Weights of a small mixture-of-experts language model, trained from scratch on English Wikipedia: 1 pick a token.
Below are experts of layer 3 (counted from 0) of a mixture-of-experts language model. Rows are named router (the router's row for the expert) and show model dimensions 32-63. Each number is 200 + 40 x the weight over its row's rms, rounded and kept within 0 to 999.
After each expert's rows: a language model's description of what the expert responds to. This comes from a sample of Wikipedia text that the model never trained on.

# expert 4
router,211,215,248,199,179,167,233,180,250,257,188,153,185,229,197,224,194,189,204,161,171,177,233,164,177,156,269,238,158,266,163,243
Description: Table cell separators. Mid-row pipe separators in wiki tables, after a cell holding a name, number or date, as in results, election and listing tables.

# expert 31
router,219,221,272,210,184,187,163,130,179,196,256,195,189,181,208,217,169,132,280,144,195,183,213,144,230,228,169,209,143,219,144,175
Description: Sentence-ending periods. Periods ending sentences before The, He, In, plus decimal points in numbers and abbreviations like No.

# expert 7
router,286,191,239,178,200,199,154,244,228,226,196,198,103,241,214,147,146,153,183,199,182,224,223,282,222,214,280,249,201,271,232,146
Description: Multi-digit number chunks. Multi-digit number pieces such as 000, 100, 325, 39, inside coordinates, populations, times, elevations and table figures, often after a comma or period.

# expert 12
router,193,250,218,229,190,212,216,149,204,180,199,156,221,201,204,263,214,195,203,202,223,296,224,215,122,197,243,174,183,208,209,303
Description: Acronyms and category nouns. Acronym beginnings inside parentheses (GP, HC, EP) and institutional or technical nouns like Line, Group, Battalion, Route, population, League.

# expert 0
router,235,266,271,176,220,170,218,149,213,198,187,162,139,325,183,212,195,203,208,169,164,180,151,274,178,158,258,215,162,236,149,234
Description: Coordinates and location labels. Tokens in infobox geography lines, especially "Location" before "within France/Iran" and coordinate pieces like °W, ″W, minutes digits.

# expert 19
router,204,199,184,221,223,205,201,198,160,258,227,204,218,226,230,242,109,168,263,189,174,216,223,207,127,223,186,243,181,183,160,173
Description: List bullets and markers. Hyphens starting bulleted list lines after a line break, plus heading equals signs, semicolons between tallies and See cross-references.

# expert 13
router,186,225,269,204,163,222,163,199,281,170,247,196,206,234,184,255,192,186,213,169,263,276,213,233,141,220,279,218,153,171,229,236
Description: Place names. Country, state and city names after in, of or a comma, such as Texas, India, New Mexico, Florida; occasionally random word pieces.

# expert 23
router,227,252,189,259,145,175,144,164,229,291,181,213,189,235,183,183,151,162,248,186,173,302,271,215,101,205,250,223,140,222,184,188
Description: Noun after determiner. Nouns or pronouns ending a phrase after the, this or his, often in sports text, such as winner, another, per game, them.

# expert 10
router,303,189,254,201,102,178,191,224,212,243,228,166,153,197,194,177,151,170,192,168,224,190,200,223,195,140,222,178,202,207,160,161
Description: Single final digits. Single digits, mostly the last digit of a year after 201, 199 (2013, 1981), or digits ending counts and scores in tables.

# expert 14
router,249,229,169,195,207,133,231,114,174,300,219,227,177,188,248,231,195,216,186,148,152,177,198,192,147,244,174,203,204,185,123,208
Description: Space before table numbers. Bare space tokens opening wiki table cells or following labels, usually before a number or year, as in | 10 October or ISBN 978.

# expert 18
router,209,219,211,174,174,183,190,129,199,209,200,159,136,260,273,156,178,200,285,134,164,288,184,229,210,150,210,222,155,266,180,179
Description: Month names in dates. Month names inside full dates, in tables, results lists, birth dates and prose, such as 27 February 1995, May 16.

# expert 5
router,250,159,201,194,144,125,243,162,231,274,199,179,175,262,198,171,172,261,199,202,195,207,228,176,187,208,163,208,198,190,171,154
Description: Also and field labels. The word also before Romanized as or referred to, taxobox labels like Class and Genus, DST, and common words like is and first.

# expert 26
router,176,173,202,198,144,189,187,227,277,260,262,234,117,247,216,204,166,174,217,153,165,181,210,181,199,207,223,199,122,209,157,235
Description: Given-name pieces. First names and pieces of personal names, often after a J or other capital initial, such as Jeevan, Jakob, Manuel, Fred, Juan.

# expert 17
router,228,245,197,202,212,191,226,207,173,191,205,207,141,258,205,205,173,155,334,148,175,240,179,166,114,185,223,222,153,250,134,157
Description: Table row pipes. Pipe characters opening a table row at a line start, plus party names and country codes in results tables like Conservative, SCO, ENG.

# expert 11
router,170,209,225,188,157,134,220,221,233,211,198,194,122,212,185,183,162,165,273,181,190,288,210,225,208,125,192,203,176,244,166,226
Description: German ke and prepositions. The syllable ke in German or Hungarian words like Rathausbrücke and Politikbedürftigkeit, plus prepositions like at and on and short name starts like Qu.

# expert 16
router,212,226,176,229,121,215,184,123,259,217,201,166,157,186,201,187,176,94,260,127,153,168,247,234,230,182,240,223,176,190,164,192
Description: Concrete noun pieces. Common nouns and adjectives for materials, colours and objects (rock, white, glass, guitar, ice), often word endings like sl-ides, stair-case.

# expert 20
router,318,181,197,175,211,168,220,256,270,259,204,201,137,237,183,172,177,213,279,215,193,239,193,202,161,216,229,260,191,279,185,115
Description: Slavic name pieces, the. Word pieces inside Slavic, Turkic or other foreign names after a capital initial, such as S-es-vete or S-any-al, and the word the.

# expert 25
router,217,205,207,284,137,224,168,166,195,177,258,150,190,238,216,211,212,167,180,149,216,243,245,183,184,219,169,249,171,194,155,224
Description: Adverbs and function words. Adverb endings and connective words like -ly, -ically, rather, still, soon, thus, instead, often completing verbs such as comp-ly.

# expert 9
router,247,195,163,186,181,193,54,159,191,236,229,182,215,266,187,187,150,149,212,159,224,230,224,248,138,135,230,202,189,215,162,217
Description: Subject and head nouns. Common nouns and pronouns right after "the", "a" or "his", often sentence subjects: company, House, power, government, He, She.

# expert 15
router,209,240,184,151,172,93,231,189,237,260,238,205,177,263,254,244,146,229,210,130,139,222,215,200,159,214,283,279,205,161,156,224
Description: Taxonomy and descriptive words. "specific" in species epithet sentences, plus modifiers like similar, modern, design, and genus or gene name fragments in biology articles.

# expert 29
router,296,209,251,189,150,173,166,194,227,281,216,245,158,206,187,139,163,181,261,212,193,149,284,211,181,185,162,202,211,226,213,129
Description: Articles and B-starts. The articles a and the in running prose, especially sports biographies, and word pieces after a capital B in headings, such as Ballymena and Britain.

# expert 30
router,245,282,194,217,201,139,143,200,281,184,262,250,132,204,132,213,164,200,171,182,209,284,207,180,158,166,164,178,195,151,179,232
Description: Past-tense action verbs. Past-tense verbs and -ed/-ing endings in narrative prose, like persuaded, established, moved, appointed, announced, delayed.

# expert 6
router,236,235,209,212,165,166,128,202,175,194,208,252,137,233,247,154,200,189,222,175,190,238,143,232,319,221,230,182,151,207,233,194
Description: Preposition "of". Prepositions linking noun phrases, mostly "of" after nouns like part, member, city, plus in, with, from, between, against.

# expert 27
router,202,183,189,185,138,124,170,153,267,198,182,203,135,212,221,219,105,191,261,183,174,295,184,218,207,182,140,242,183,209,178,214
Description: Life, film and periodical nouns. Biographical and cultural nouns such as life, film, director, role, history, and -ical completing "periodical" or "musical".